From a checkpoint of a small mixture-of-experts model trained on Wikipedia.
Size: 12 layers, width 192, vocabulary 2048, 40.3M parameters.
Experts: 448 SwiGLU neurons an expert, 1 pick a token.
Below are experts of layer 8 (counted from 0) of a mixture-of-experts language model. Rows are named router (the router's row for the expert), gate (a neuron's input weights, with its number), up (a neuron's input weights, with its number) and show model dimensions 128-191. Each number is 128 + 32 x the weight over its row's rms, rounded and kept within 0 to 255.
After each expert's rows: "gets" lists some tokens that make up at least twice as much of what it gets as of all text. This comes from a sample of Wikipedia text that the model never trained on. Tokens count by the router's weight.

# expert 0
router [113 168 118 154 203 156  58  79  78 134 107 118 103 142 156 156 138 144 134 141  86 126 173 141 105 110 128 120 105  65 121 116  78 121 119 113 123 137 115 168 120 144  91 110 120 212 131 123 197 148 150 109 120 144  85 142 100  92 175 142 115 145  83 121]
gate11 [134 155 139 142 102 159 115 105 115  86 184 124 125  91 127  98 164 121 112  99 175 125 119 126 147  49 116 141  72 118 123 134 113  80 145 133 132  91 124 131 122 168  78 133 123 105  87 118  85 153 102  99 199 193 102 103 108 127  91 116 146  90 103 130]
up11 [167 135 144  94 130 123 120 135 132 161  49  93 134 199 126 169 106  91 161 143 117 119  61 141 140  87 121 131 145 121  72  84 130  96 110 111 142 145 103 138 174 135 142 133 162 109 137 171 225 187 138 105 103 117 100 133 138 187 113 133 114  90 137  93]
gate12 [139 123 101 128 142 177 121 108 124 118 188  96 170 157 156 195 126 186 175 178 191  90 116 147 156 178 157 120  95 127 101 191 204 156 181 149  65 121 170 152 109 148  88 128  96 111 147 138  97 139 202 128 162  83 178 123 182 115  76 110 111 112  99 118]
up12 [174 117 101  55 151 134 104 117 165 128 181 114  97 100  90 125 122 127  89 157 122 131 133 110 133 155 175  69  80 145 104 111 122  87 158 191 112 138  94 145  74 187 170 157 136 127 128 139 119 154 107  96 112 169  99 107 135 149 119 112 129 136 116  90]
gate13 [ 74 127 177  78  35  99 111 144  87  79 165 107 112 103 150  85 112 138 139 173 107 157 122 138 148 136 148 120  72 134 144  87  79 152 158 155 150 117 127 148 129  96 103 193  85  90 209 190 145 124 112 129 122 112 126 122 159 128 112  62 115 157 181 138]
up13 [125  94 186 115  84  65 157 122  96 100 106 139 167  96 152 106 105  93 147 115 133 175 170 132 125 141  77 111 189 127 143 126 117 123 106 129 133 122  74 151 189 113 119 149 121 140 160 171 134 126  94 104 144 114 139 128 140 146 162  97 130 113 169 133]
gate14 [183 136 151 100  46 122 141 134 142 164 146 155 109  72 120 233 122 172 138 131 157 156 106 166 117 146 140 106 170 116 113 122 126 173 124 133 136 164 115 106 176 120 203  95 113  68 121 164 109  84 142 149 104 124 101 149 121  75 155 185 184 173 120  91]
up14 [172  80 140 121 159 113 122 123  90 112 129 152 151  94 156 132  49  66 137 109 198 102 159 192 154 159  74 140 110  81 122 117 170 144  94 116 141 173 155 109 155 161 132 152 127 158  98 117 122  78 103 185 165 116 119 134 125 121  65 144 134 115  87  76]
gate15 [110 140  99 142 187 122 156 143  91 127  96 113 109 114 155 128 145 146 100 180 106 155 166 145 192 100 115  87  94 100 105  94 129 114 157 145 121 139 156 130 117 123 152 161 156 121 135  98 164  88 148  98 164  88  53  92 103 144 118 168 102  99 113  92]
up15 [105 108 123 160  57 122  69 120 116  96 130 129 168 230 116 174  49  91 144  79 181 106 105 118 105 160 127 207 139 170  94 103 143 116 150 104 105 144 111 119 103 116 121 104 161 121  77 118 172 130 139 122 172 156 127 120  98 141 108 111 159 143  97  88]
gate16 [ 94  56 145  87 108 147 149 125 104 181  91 111 107 162 139 170 143 114  72 118  73 140 176  69 149 136 104 150 122 127 199  95 131  94 154 108 124 133 103  98  87 104  88 149 147  86 163 124 113 199 141 120 110  65 107 134 188 121 155 125 152 125 186 115]
up16 [ 83  95  38 144 110 161 108 123 124 150 121 145 123 190 122 111 182 177 155 114 123 108  98  92  98 101 146  91 181 128 108 112 123  92 140 108 162 133  65 134 168  91 101 152 127 167 138 156 135 180 137 101 104 165 138 129  85 140  92 105 112 176 127 133]
gets: " and", "ly", " as", ",", " to", " that"

# expert 6
router [164 153 125 117  99 115 121 144 146 148 139  71 157 159 135 138 172 137  79 118 105 138 124 119 135  66 158 146 134 145  81 102 122 130 176 104 106 135  88 100  51 137 142 122  92 120 147 141 186 125 153  81  87 104 123 105  98 114 175 130 149 120 125 114]
gate11 [102 157  90 165 129  88 121 103 161  80  96 103 135 145 155  65 113 160 130 129 110 163 167 142 134 142  65 141 144 127 137 181 167 105 131 109 134  65  86 133 205 133 116  94 156 122  58 123  98 112  97 122 123 177 133  96 116 106 118 117 160 107  92  92]
up11 [122 127 149  94  89 207 131 152 123 180 109 140  74 140 140 181  89  99  96 171 104  59 115 156 121 168 162 135 118  58 127  85  80 114 158  32 113 149 117 132 127 130  85  81 106 172 140 101 138 102 117 170 115 171 139 133 153 162 119 131 157 169  92 118]
gate12 [179 129 199 109 146 128 149 141 140 131 178 106 104 115 150 153  97 157  83 124 149  77 168 133 172 161 158  98 125  88 154  98 187 133 101 159 125 139 126 115 107 129 105 159 129 107 163 171 173  79  80 162 127 148 122 144 107 158 105 123 134  89 155 119]
up12 [162 145 158 195 100 125  84 112 142  64 109  98 105 155  89 107 145 128  84 253 161  81  71 122 154 165 107 114 155 165 126 135  92  88 123 119 141 145 167 176 173  91 137  76 108 105 170 152 133 177 160 148 109 165 129 154 120 164  74 139 132  98 124 120]
gate13 [115 119 156  71 142 110 102 166 132 146  95 125 120 178 120 130 126 108 173  76  88 132 122 147 122 130 158 117 107 143 125 134 142 126 159 132 112 123 171 128 165  88  98 137  97  98 123 142 178 127 121  53  54 130 162 114 104 130 138  90 126 150  83 123]
up13 [110 153  98 125 122  85  92 188 119 124 134  94 113 153 143 170 117  88 154 154 166 162 164 152 148 107 124 174 135 134  75 191 144 124 110 147 140  87 116  97 117 138 135  89 108  88 121 159 103  59 138 125 122 102 120 107 157 114  72 112 108 147 119 141]
gate14 [114 188 158 133  83 128 153 129 105 120 116  61 136 103 156  70 173  51 139 136 106 141 120 202 109  48  88 183 130 112 153 106 146 123 154  75 145  76 152 145 124 119 124 183 117 121 111  59 118 154 100 141  94 169 123 133  97 131 114  87  81 124 211 144]
up14 [ 92  93 106 153 183 172 192 105 148 111 129 145 123 108 135  96 173 173 147 169 150 152 178 125  50 115 149 178 156 120 106 121 118 155  74 170 114 154 133 125 142  98 129 163 152 175  73 219 110 121 121 138  94 131 163 145 123 163 140  95  87 181 103 120]
gate15 [164 197 106 160 121 142 104 138 124 177 119 131 144 182 134 150 130 124 102 161 160 109 119 178 173 110 164 167 171  96  88 139 113 124 134 205 135 117 222 130 155 151  92 113 159 112 101 113 130  90 114 106  84 102 112 100 172 115 132 139  77 152 142 133]
up15 [174 160 112 123 137 134  87 115 149  89  90  85  68 107  94 112 154 126 124 158 124 138 128  52  93  91  49 116 143 115 133 104  84 154 166 124 105 115 148 160 134  95 117 144 130 126 109 139 117 177 127 133 126 127  36  97 149 132  98 162 144 140 124 126]
gate16 [ 89 145 133 135 107 124 167 153 152 116 109 128 150 117 121 172 184 182 133 146 148 121 122 107 154 185  95 123 117  90  47  65  75 123 112 136  34  91 103  91  89 105 161  71 149 169 158 154 146  71 135 106 112  44  99  93 120 112 180  75 107 114 146  95]
up16 [123 132 151 138 164 114 130  93 136  78 127 122 155 143 122 110 149 117 126 116  90 145 128 180  78 113 157 174 171  96  55 105  69 124 138 134  68 128  68  82 105 100 139  63 131  79 167 101 166  92 124  81 131 101 117  85 111  90 160 121  90 122  94 183]
gets: "-", "\n", " co", " the", " to", " for"

# expert 11
router [ 94 109 118 177 158  86 100 137 151 142 105 143 121 140 146 134 120  73  47 107 129 143 196 160 122  96 134 136 181 157  52 127 132 138 157  85 138 154 186 176  87 158 142 156  85 167 145 106 120 137 110 157 126 111 113 124  83 142 144  64 130 145 147 113]
gate11 [115 130 157 164 150  88  84 143 191  99 105 145 100  91 133 152  97 137 123 121  75  91 141 111 163 159 190 146 134 127 160  97 113  72 128  98 140  62 150 140 123 134 147 119  91 138 112 143 151  88 137 113 152  77 109 108 139 121 159 147 127 152  57 117]
up11 [ 72  65 125  96 177 114 113 104 127 210 155 131 134 101 140 192 113 125 115 165 125  91 132 164 107  80 142 179 132 139 107 108 138 108 166  73 112  71 112 141 124 131 183  98  84  85 103 114  50 121 101 127 167 121  95 146 105 122 159  77 125 118 142 104]
gate12 [123 174 170 155 148 147  90 142 137  75  29 132 143 108 173 128 126 120 130 129 141  59 179 140 126 107 127 101 132 116  85 153 195 151  85  98  89 177 187 134 150 121  97  93 124 156 107  83 205 166  93 122 173 105 100 163 153 116 129  88 161  87 162 127]
up12 [ 38 105 108 124 132 128 136 149 118 118 167  97 137  97 107 127 100 127  87 116  97 110 140  92 111  89 194 166 156 112 184 124  55  97  54 127 110  98 117 119 119 117 136 148 112 124 154 104 122 110 104 115 120 153 112 134 117 177 177 157 157 141 148  96]
gate13 [112 128 130 125 148  95 175 109 124 119 111 133 151 160 133 128 102 116 178 135 140 149 117 151  88  22  45 118 124 116  90  72 125 160 113 142 119 108  88 145  71 100 142 136 140  71 173 119 101 134  87  90 108 129 103 107  82 138 182  92 103 106 158 159]
up13 [185  88 149 155 168 158  99 110  94 150 143 118 113 150 137 107 137 179 149  89  85 100 126 113 122 136 120 106 123 172 178 183 199  86 109 127 140 122 140  99 123  60 210 133 104 113 137  99 108 175  37 154 110 140 128  93  81 130 150 119  60  90  74 174]
gate14 [ 90 113 154 156  83 102 128 119  29  93 160 106 157 145 111 134  90 101 135  62 135 112 194 147 132 119 138  82 117  87 161 149 159  99 101 106 138 112 140 101 163 167 100 151 108 173 119  74 160  90 152 101  49  82 185 100  93  89 116 118 186 129 126  89]
up14 [151  89 102  95 135 127 110  69 147 105 113 175 134 170 115 103 109  95  72 158 132 137 101 120 159 182 128 143 154 139 108 152  86 122 132 112 171  79 108 103  98 125 159 111 113  74 141 150  39 104 135 125 110 122  98 108 107 135 161  73 115 130 155 170]
gate15 [ 99  68 170 154 104 160 133 163 166  88 185 168 169 102  96 116 130 118 145 161 196  94 230  96 160 185 212 108 141 138 170 181 135  93 103 118  99  82 106 102 177 153 154 124  98 163  90 136 124 137 131 136 119 141 107 134 115 106 102 133 132 129 130 140]
up15 [118 121 126 139 155 137 114 137 165  94  92 153 141 108 126 145  65 148 136 106 146  97 120 161  76 131 117  36 233 146 134 116 158 140  86 171 135 147 117 228 145 154 147 112 127 139 170 108 109 124  96 147  79 132 164 108 101 129 132 114 141 119  66 151]
gate16 [167 181  96 113 117 101 164 165 112 114 128  50 169  54 138 107 153 102 108 146 183 106 115 104 130 110 144 159 139 185 128 115  89 160 111 132 115  99 142 127 137 140 189  79 134  94 128 114  89 207  79 129  89 174 161  88  86 110 112  98 106  77 103 104]
up16 [153  91 111 115 157 120  95 123  86  96  98 163 162 132 158 141 169 124  95 135 160  90 163 178  66  79 127  29  37 151  96 134 137 171 152 105 118 147  94 127  87 126 153 141 162  86 121 207  84 100 111 157 117 134  68 140 112 152 100 137 147 110 153 142]
gets: "er", " ", "ic", "op", "p", " sp"

# expert 8
router [159 150 149 138 173 158 125 117 184 187 153  87 103 126 126 138 127 122  91 165 121  94 184 151 128 102 132  95 185 134  95 151 158  97 138 109 116  69 141 138  84 154  99 143 127 145 104 131 155 116 138  92  87 121  83  76  94  67 119 116 201  78  76 101]
gate0 [127 189 131  96 137  63 114 152 160 158 140 128 180 207 124  92 130 105 158 147 107 176 113  94 118 172 119 141 168 164  96 108 144 165 137 175 136 200 109 135 137 158  75 127 160 138 130 129  34 154 159 127 136  98 157  61 108 139 140 144 128 164 128 154]
up0 [ 75 147 124 152 123 200 148 119 103  65 116 164 160 146 151 157 135 124  95 138  57 145 181 170 115 163 199 218 148 145  47 127  92 153 186 161 100 187 186 110 128  91 196 107 115 180 139 117  97 181 114 134  90 125 124 100 129 113 194 145  88  40 120  90]
gate1 [107 108 182 142 129 128  94 117 146 175 127  54 154 109 128 164 187 108 134 104 157 146 160 149 166  61 144 102 161 135  87 112 142 126 156 122 167 160 130 130 123 106  85  82 168 113 161 103 138 129 118 164 180  41 124 108 165 226 102 109  89 122 164  76]
up1 [119 110 138  94 114 159  95 151 103  87 150 164 154 127 115 209  93 213 158 174 141 137 110  95 107 129 103 124 124 147 136 124 121 155 159 141  77 202 140 162  98 155 135 104 124 156  92  84 150 155 141 156 167  78 139 120 134 167 180  79 122 148 123 116]
gate2 [ 62 142 139  68 160 121 122 160  66  96 137 130 116  94 129 123 101  59 117 131  98 126 164  98 144 157 112 169 108 130 181 110 169  93 158  72 129 115 151 132  97  93 129 117 115 165 116 111 192 123 127 149  85 158 148 110 130 112  98 183 172 104 156 135]
up2 [156 124 130 209 124  96 104 104  99 130 105 115  89 150 118 126 172 152 103 128 151 130 141 124 120  77 134  93 128 156 107 151  55 141 111 128 116 123 108 102  94  79 141  97 102 137 185 142 134  76 160 149 176  69 167 183  96 156 172  75 148  43 169 115]
gate3 [102 181 126 133 110 117 182  99 161 125 143 142 108 137 120  49 138 112 124 147 145 175  94  88 111 138  91 120 145 123 140 144 173 106 180 199 102 110 121 172 150 152 119  63  57 166 146 131 134 226 132 115  67 124 103 107  97 156 119 118 106 167 131 196]
up3 [129 176 159  94  81 133  99 121 138 120 137 116 154 132 116  85 151  55  85 130 139 170 143 137 119  59 162 132 153 126 150 130 142 104 186  52 156 119 154 138 159 116  88 136 133  84 124  77 136 160 122  61 106  96 199 134 119 177 112 169 151  66 104 103]
gate4 [ 87 125  86 148 190 115 145 149 102 106 139  64  96 186 116 139  73 129 115  89  96 131 109 100  66  43 127 120 166 127  99 120 179 103 111 169  47 155 116  88  83  87  68 113 171 128 156 127 119 109 131 106 129 117  71 142 152  50 126 101 153  66 153 118]
up4 [139 189  82 131  81 132  99 132 113 180 162 162 141 113 187 113 166 114 131 149 190 146 148 128 174  93 106 122 119 146 100  97 134 112 121  96 167 165 124 164 150 175 211 153 103  91  95 116 130 120 140 171  64 125  96 103 121 114 165 155 130 161 141  77]
gate5 [148 108 110 161 104 129 129 146 108 126  94  70 117 130 131  60 124 104  43 156 139  99 149 127 113 182 130  96 104 117 141 141  62  82 170 170 155 151 143 111 127 132 103 143  99 189 163 213 146  50 126  96 126 166 163 112 104 135 124 137 121 121 100 153]
up5 [124 196 140  99  85 105 105 110  61 125 149 148 116 196 134 189 119  76 142 123  70 131 169 118 114 139  92  90 149  89  78  92  87 137 175 102 135 181 126  67 150  58 114  96 114 158 130  75 165 125 134 141 144 133 124 144 142 116 128 108  94 106 146 107]
gets: "\n", " (", "==", "\"", "===", ","

# expert 2
router [ 75 181 126 143  89 156 125 153 150  98  93  51 140  65 144 145 112 103  89 164 153  84 130 125  78  53 130 127 154 101  62  67 133 128 104 164  94 142 146  99  91  88 132 115  83 147 148 115 127 127 133  73  79 135 123  94  95 134 113 179 122 131 115 135]
gate11 [ 69 101 181 139 166  78  93 180 155 109 108 120 171 139 139 121 112 121  56 163 135 163 149 121  96 136 111 188  70 136  97 142 111 161  87 145 150  41 115 171 117 123 161 122  98 133 186 126 145  77 113 146 109  87  85  78 169 125 122 119 119 113 128 140]
up11 [ 84 161 174  85 110 119 130  77 133 108  99  94  97 104 113 177 113 120  88 134  93  99 102  78 122 100 146 127  92 179 174 162 118  81 116 153  98  68 154 132 149 118 131 114  40 118 147 123 138 104  99 132 154 103  59 127 212 119 121 139 186  84 107 131]
gate12 [131 206 180 128 123 145 129 137 111 133 124 163 170 116 153 120 135 154  68 133  59 108 124  93 191  88 120 167  99 109 106  49 126 139 140 143 116 109 151  99 162  70 164 118 124 114 115  88 103 120 142 106 118 131  39  96 176  99  59 114 206  66 103 117]
up12 [178  78 102 157 114 165 161 107 147  57  52  99 104 111 153 161 123 137  88 124 180 111 111 116 114 170  82 127  71  95 128 140 122 150 111 111 159 133 159  86 141  53 105 130  77 132 155 113 146 149 106 144 152 151 104 187 170 172 115 154 158 107 127 166]
gate13 [140 130 145 184 143 173 101 150 180  86 124  96  83 116 105 163 163 117 131 142 186 130 128 130  84 200 137 107 129 146 166 130 181 113 154 115 112 152 166 156 174 142 125 182  86  98 138 139 107 127  87 157 190 114 101 118 221 123 118  90 155 126 106 164]
up13 [166 167 117 150 130 112 170  74 183  95 135 123 101 164 132 118 130 192 102 124  94 135 138 119 108 107 123 111  67  94 141  91 159  45 169  67  89  71 172 133  99 100  86 129 146 167 150 207  51 147 130 201 113 120 195  91 184  90 126 109 110 146 129 101]
gate14 [ 90 138 126 149 126 170 162 145 115 153 136 107 122 133 122 131 113 129  55 117  76  79 139 166 152 195 136  63  90 170 139 135 175 127 120 125  91 137  88 157  86  65  91 151 146  97  92  56 160 155 103 136 171 162 145 105 153 183 119 149 175  98 100 106]
up14 [179 138 174 162 139 178  97 156 112 113 131 202 124 133 117 149 113 134  50  68 152  76 101 138 174 138 129 142  96 167 130 163 142 124 106 137  79 144 146 109  47 130 131 160 171 123 135 112 195  73 140 165 132 201 131  98 112 101 196 101 114 142 160 177]
gate15 [ 92  55 151 113 152 112 130 167 111 115 140 149 167  82 179 180 129  97 165  92 151 115 125  82  81 116 136 170 151 165  98 127 106  97 135 119 144 162 128 159  47 133 160 131 124 132 123 147 172  59 121 112 157  98 102  92  87  45 123 133  90 114 107 141]
up15 [109  91 131 115  50 136 133 154 157  95 131 127 126 110 147 116  94 142 131 177 105 148 176  34 125 124 152 167  98 128  95 123 149  95 152  62  94 136 106 149 131 104  49 116 180 170 145 160 161 112  94 150 186 153 124 114  39 121 142 170 126 133 125 104]
gate16 [183 134  70 110 115  65 154 100 123  98 118 113 142 119  81 195 159 143 152 183 227 114 120 119 146  53  77 124 147 184  83 147 193 141 204 156  94  85 132 123  77 147 133 103 171 126 163 146 166 146 102 146  96 125 129  87 208 108 160 137 134  97 143 185]
up16 [108 153 138 123 119 168 143 100  71 115 125  83 147 130 131 189 122 169 109 138 127 148  96 160 144  78 122 113 139 112  96 115 156  79 255 159 100 115 104 115 108 149 141 185 128 110 157 109 145 124  99 173  69 113  86 109 164 101 115 137 128 104 155 124]
gets: " 19", "r", "it", " 18", "ist", "i"

# expert 4
router [194 171  74 131 171 122 138 141 124  83 127 108 149 132 131 138 146 106 166 153 173 154 128  90  77 106 138 149  70 118 158  97 102 143 139  82 111 131 158 178 134  77 153  87 149 162 118 168 106 108 187 113 108  99  82 118 122 134 182 144 132 108 127 112]
gate11 [185 125 147 122 113 175  78 190 228 168 100 115 146 108 193  84 107 120 106 108 184 190 136 136 150 109 133 122 179 134 162 110 124  64  53 151 139  96 138 114 148 171 108 109 166 149 107  90 108 118 130 116 117 144  74 114 109 165  85 116 120 141 116 121]
up11 [146 189 106 116 128 105 105 179 161 119 106  69 138 123 187 149 112  79 110 159 138 155 149 137 143  93 103 133  97 143 163 107 110 131 134 128 145 140 180 108 108 126 126 113 146  81  63 125 102 163 126 151 106 112 174 154 102 144 135 113 134 119 115 112]
gate12 [107 148 141 147 116 185 149  97 155 172 156 167 131 123 123 140 143 131 122 109 126 152 148 192 178  98 163 115 158 135  87 168 124 107 169 113 160 110  87 133  84 172  39 118 111 164 171  97 177 142 139 101 115 136 125 135 102 143 143 137 123 170 124 154]
up12 [106 157 128 143 159 190 130 150 119  97 203 164 115 185  99 132 118  92 129 127 103 114  86 123 138  79 107 149 153 155  72  91 185  98 112  93 140 126 147 124 118 135 153 162 165  92 161  95 130 122 152  79 175 108 159 154 107  79  99 178 131 142 188 182]
gate13 [ 92  97 152 184 104 132 145 175 185 135 141 150 125 113 151  81 115 178 152 113 114 160 189 143 127 131 151 155 183 109 119 110  86 135 129 109  96 147 159 140 146 134 173  98 128 132 122  83 143 109 150  75  78 154 127  50  62 126 116 126 131  84  63 121]
up13 [ 90 131  79 157 140 140 105 128 118  96 135 102 135 135 175 198 122 154 106 184 162 123 131  98 122  70 157  65 119  96  86 114 149 139 128 121  79 126 110 169 164  75 152 113 141 164 107 122 172 138 116 129 168  67 105 134 121 114 172 156 207 136 155 102]
gate14 [110 140 107 172 139 122  95 117 102  98 149 145  81 111 168 149 135 112 130 115 108  94 120 170 186 100 143 140 122 150 170  99 160 135  97 159 134 167 166 148 130 135  65  83 100 143  96 119 147 193 129  99 132 173 161 194 127 126  75 126 239 135 128 132]
up14 [142  78  96 133 199 139 115 158 142 138 131 121 138 147 153 156 146  61 152  59  31 155 139 141 115 152 150 133 152 124 129 162 109 154 105  71  82 148 103 141 157 189 130 139 151 130 134  37 142  90 123 137 153 121  99  70 114 125 201 133 142 172 131  84]
gate15 [137  92 149 130 123 133 147 194  86 112 112 161 161 154 117 162 156 121 127 103 130 119 124 119 140 106  92 159 113  84 130  76 231 165 148 173  39 139 109 150  87  99 168 108 150 123 119  74 189 141 150  88 107 181 146 105 130  59 148 113 123  95  68 140]
up15 [185 178  88 131  84 115 124  75  94 175 128 138 143 104 136 164 102 102 139 141 184  88 142 126 114 152  91 103 101 122 146 107 150 168  88 187  90 120 152 142 159 133 143 135 117 170 130 116 144 135 128 144  75 161 131 146  93  28 116 146 105  93 148  81]
gate16 [163 100 138 141 138  95 150  92  84  74 110 131  80 149 132 127 148 148 101 165 159 139 138  84  88  89 133 149 120 112 125 139  92 106 148 151 135 106 150 152 109 155 153 154 130 110 161 162  82 148  83 144 112 190 107 171 110 137 116 126 132 161 138 138]
up16 [120 129 120 143 140  87 161  83  76  85 119  60 140 147 155 111 164 122 127 160  54  87 109  83  60 103 117 167 101 170 160  80 139 128  97 202 114 151 170 136 122  71 115 156 141  98 105 110 102 112 159  62 134 129 173 139  93 132 127 145 118  97 193 124]
gets: "n", "in", "y", "an", "re", "ur"

# expert 1
router [169  84 152 133 137 135  90 139  75 142 157 138 180 168 215 114 131 100 129 121  75  73 117  94 145 104 125 149 123  97 106  84 153 111 111 112  77 102 155 114 100  99 109  97 102 177 148 114 187 119  94 113  98 194 108 169 137 120 143 142 184 102 119 115]
gate11 [155 129  62 145  87 107 130 116 118 142  61 135 156  98 159 153 186 121 138 120 159 151 177 160  89 156 167  24  79 139 100 142 118 111 154  88 113 142 148 176 206 105 127 142 135 147 100 185 155 127 132 161 123 146 104  81 121 143  67  91 143 139 111 119]
up11 [117 110  97 141 118 130 153 116 148 144 171 153 132 115 113 112 165  96 122 116 137  77 162 177 169 167  96 104 169 127 110 141 106 117 100 170 127 152 151 163 132  95 153 168 167 104 133  93 149 129 137 133 189 113 105 160 162  92 131 111 112 125 133 116]
gate12 [142  83 147 149 103 143 129 138 146 137 151 148 128 203 116 117 132 112 110 116 121 114 148 157 123 130  77 123  85  86 108  84 163 133 183 145 170 163  94 104 137  68 163 144  73 152 211 176 133  74 151 176 151 133 152  91 161  95 150  77 131 115  96 176]
up12 [147 131 154 173 124  69 113 118 120 149  79  96 144 158 117 136 128 103 132  88 128 168 108  82 131 127 142 185 214 186  78 114 157 131 145 115 135 142 112 104 121 165 114 113 102 183 146  98 141 189 155 142 111 170 198 151 134 154 185  87 134 121 155 170]
gate13 [153 144 131 132 116 148 104 131 102 100  78  74 153 118 112 166 153 153 117 154 149 131 114 111 154 150  81 140 144 110 122 156 168 126 119  84 119 163  92 167 129 162 124 110 149 150 140 167 112 139 121 116  95 126  58 115 140 111  78 139 153 154  71 144]
up13 [ 82  70 142 192 112  50 143  91 119  91  75  81 150 156  63  93 139  96  96 157 139 144  86 116 165 112 132 141 110 155 108 129 122 100 121 155  81 147 112 100 136 150 136 154  96 155 160 149 168 106 150 133  93 117  59  97 171 173 138  51 118 100  98 147]
gate14 [102 161  98 133 122 151 139  87  90  90 108  91 143 154 158  96 117 139 179 108  73 144 121 127 165  89 141 169 104 139 120 122 103 141 137 113 160  68 165 111 224 107 157  90 137 120 136  91 146 166 120 147 179 162 154 131 122 104 108 152 141 138  95 140]
up14 [162 151 109 108 146 161 108  80 125 141 140 172 109 146 119 117 139  84  68 148 115 186 158 147 109 135 133  39 181  88 114 131  80  83 109 129 111 193  76 127 142 124 129 107  87 135 153 178 116 100 127 221 116 117 127 133 163 164 100 104 119 148 152  74]
gate15 [119 107  89 166  95 116 155 113  88 141 183 130 204 144 116 176 170  75 106 140 175 139 134 136 121 123 118  76 180 126 125 121 154 152  72 116 126 115 104 122 177 171  90 123 124  85 149 116 169 153 114  60 155  74 153 100 142 124 113  85 164 113 117  76]
up15 [ 83 121 173 122  56 147 115 181 156 147 190 143 136 180 148 140 127 103 135 120  68 134 154 101 128 147 172 180 102 110 115 161 188 112 164 120 111 133 179 124  93 184  83  91 123 124  95  89 139  68 131 152 164 158 153 137 126 158 139 109 156 170 166  83]
gate16 [154 138 119 160 159  89 187 153 139  89 131 109 104 101  84  68  72  88 119 160 158 136 116 150 115 128 133 136 101  86 151 161 143 174  96 147 108  94 112 112 104 150  89 134  92 184 161 138 149 102 103  79  97 130 130 106 111 123 122 158 167 148 131  85]
up16 [102 123 120 131  55 107  89 171  98  69 163 123  73 115 117 172 161 130 144  69  99 122 118 104 137 134 124 112  84 134 125 152  57 128 129  83 111  81 197 166 137  69 120 103 146 116 134 120 111 110 161 149 113 130 146 137  98 167 106 107 130  84 195 160]
gets: " |", ".", " the", " a", " \"", ":"

# expert 3
router [108 153 121 131  91 126 168 110  76  93  99 116 178 140 155  94 118 105 140  89  92 153 195 141  98  81 160 134 121  88  78 102 115  88 130 115  97 105 181 148 121  80 112  93 105 204 114 119 157 139 107 104 162 188 143 134 131  99 130 152 138 167 165  73]
gate0 [112  99 117 154  96  62 176 105 130 160 111 174  79  89 149 128 164 118 107 146  86 128 169 102 139 164 133 155 119 126 168 132  82 110 163 179 125  83 134 155 174  77 195  99 158 175 122 115  91 169 139 127 175 113  84 107 148 129 154 131 138  92 107 100]
up0 [114 171  80 191  92 180 139 155  92 100 185 121 145 129  67 138 107 111  75 168 106 127 102 152 115  90 143 143 110 156 149  81 177 139 114 105 165 157 165  68 123 150 113 154 134 168 115 112 124  91 162 129  74 116 150 142 133 191 161 113 156 153 122 135]
gate1 [145  96  61 129 134  89  80 115 128 117  46  99 200  52 152 103  84 155 103 194 155  72 166 112 193 101 143  97 128 125 172 110 198 118 118 143 116  92 122 171 162 143 130 142 146 136 148 158  54 132  91 163 114 128 166 133  89  68 178 155 108 134 115 118]
up1 [120 102 174 109  74 103 152 138 130  89 120 113  71 114 106  89 137  56 110 169 162 107  69 111 118  81 135 100 147 118 124 119  95 112 134 109 126  79  67 133 133 116 102 176 122  57 111 110 120 140 130  64 191 112 132 100 143 163 116 130 132 148 108 165]
gate2 [179 127 128 130 135 140 147 128  91 150 122 105 119  88 141  69 145 112 109 134 151 115 109 184 127 116 164 216 156 120 188 125 160 143  26 118 216 120 140 181 144 123 105 117 123 198 153 116  74 142  97 145 143 184 159 123 144 181 105 134 147  93 101 127]
up2 [ 86 141 166 109 126 110 103 124 112 143  98 163 182 129 149 172 160 137 106 130 117 132 134 100 143 103 142 143 144 204  98 170 125  89 147 143  83 107 157 138 142 142  96 157 139 180 171 131 167 147  73 170 132 184 117 176 113 120 134  84 111  82 182  87]
gate3 [157 129 154 163 140 127 109 155 177 126 124 149 143 154 175 111 138 135 105 145 134 172 148 117  99 119 140  95 142  97 135 115 163 130 125  85 140 101 119  44 122 134 115  91 144 112 128 124 163 141 114 120 124 160 143 124 141 153 115 102 118 147 172 100]
up3 [104 120 124 121 141 157  96 116 124  91  99 158 157 169 154 125  73 126 123 152  60 157 154 125 126 163 106 138  91 152 120 126  85 130 230 146 179 120 170 125 139 146 144 117  57 136 185 113 205 128 132 137 125  99 130 174 156 161 135 153  93 125 121 102]
gate4 [123 113 126 120 157 143 105 172 164 141 116 133 111 179 170 132  62 148 136 114 171 116  68 156  93 181 134 111 137  95 143  97 155 111 155  28  77 117 152 165 112  97 153 121 117 128 173 145 143 133 119 128 112 136 107 160 226 118 203 126 129 105 139 135]
up4 [173 113 132 149  91 114 129 113 122  91 133 122 203 122  83 100 121 151 126 135 143 124 155 125 144  91 139 145  98 203  75 130 130 157 133 171 186  90 135 153 151  51 179  93 154 109 103 143 114 154 132  98 208 126  94 117 144 134 143 143  61 136  32 150]
gate5 [ 56 182 149 130 106  91 125 141 137 179 184 170 176 109 158 112 173  73 111 141 147 121 174  99 112 117 163  67 139 111  98 184 138 121 154  99 106 131 107  94 134 152 120 103 130 176  87 118 111 149  99  88 124 107 131 118 116  88 182 164 162  98 125 134]
up5 [147 119 147  91 150 127 111  91  98 130 108  87 120 172 113 142 148 122 100 126 142 120 158 117 121 161 132 232 139  96 158 170 147 130  78 100 116 117 170 114 114 103 101 167 101 142 167 185 132 125  94  72 165 178 179 164  67 123  93 142 162 101  65 114]
gets: " S", "ation", "ment", "ers", "as", "ity"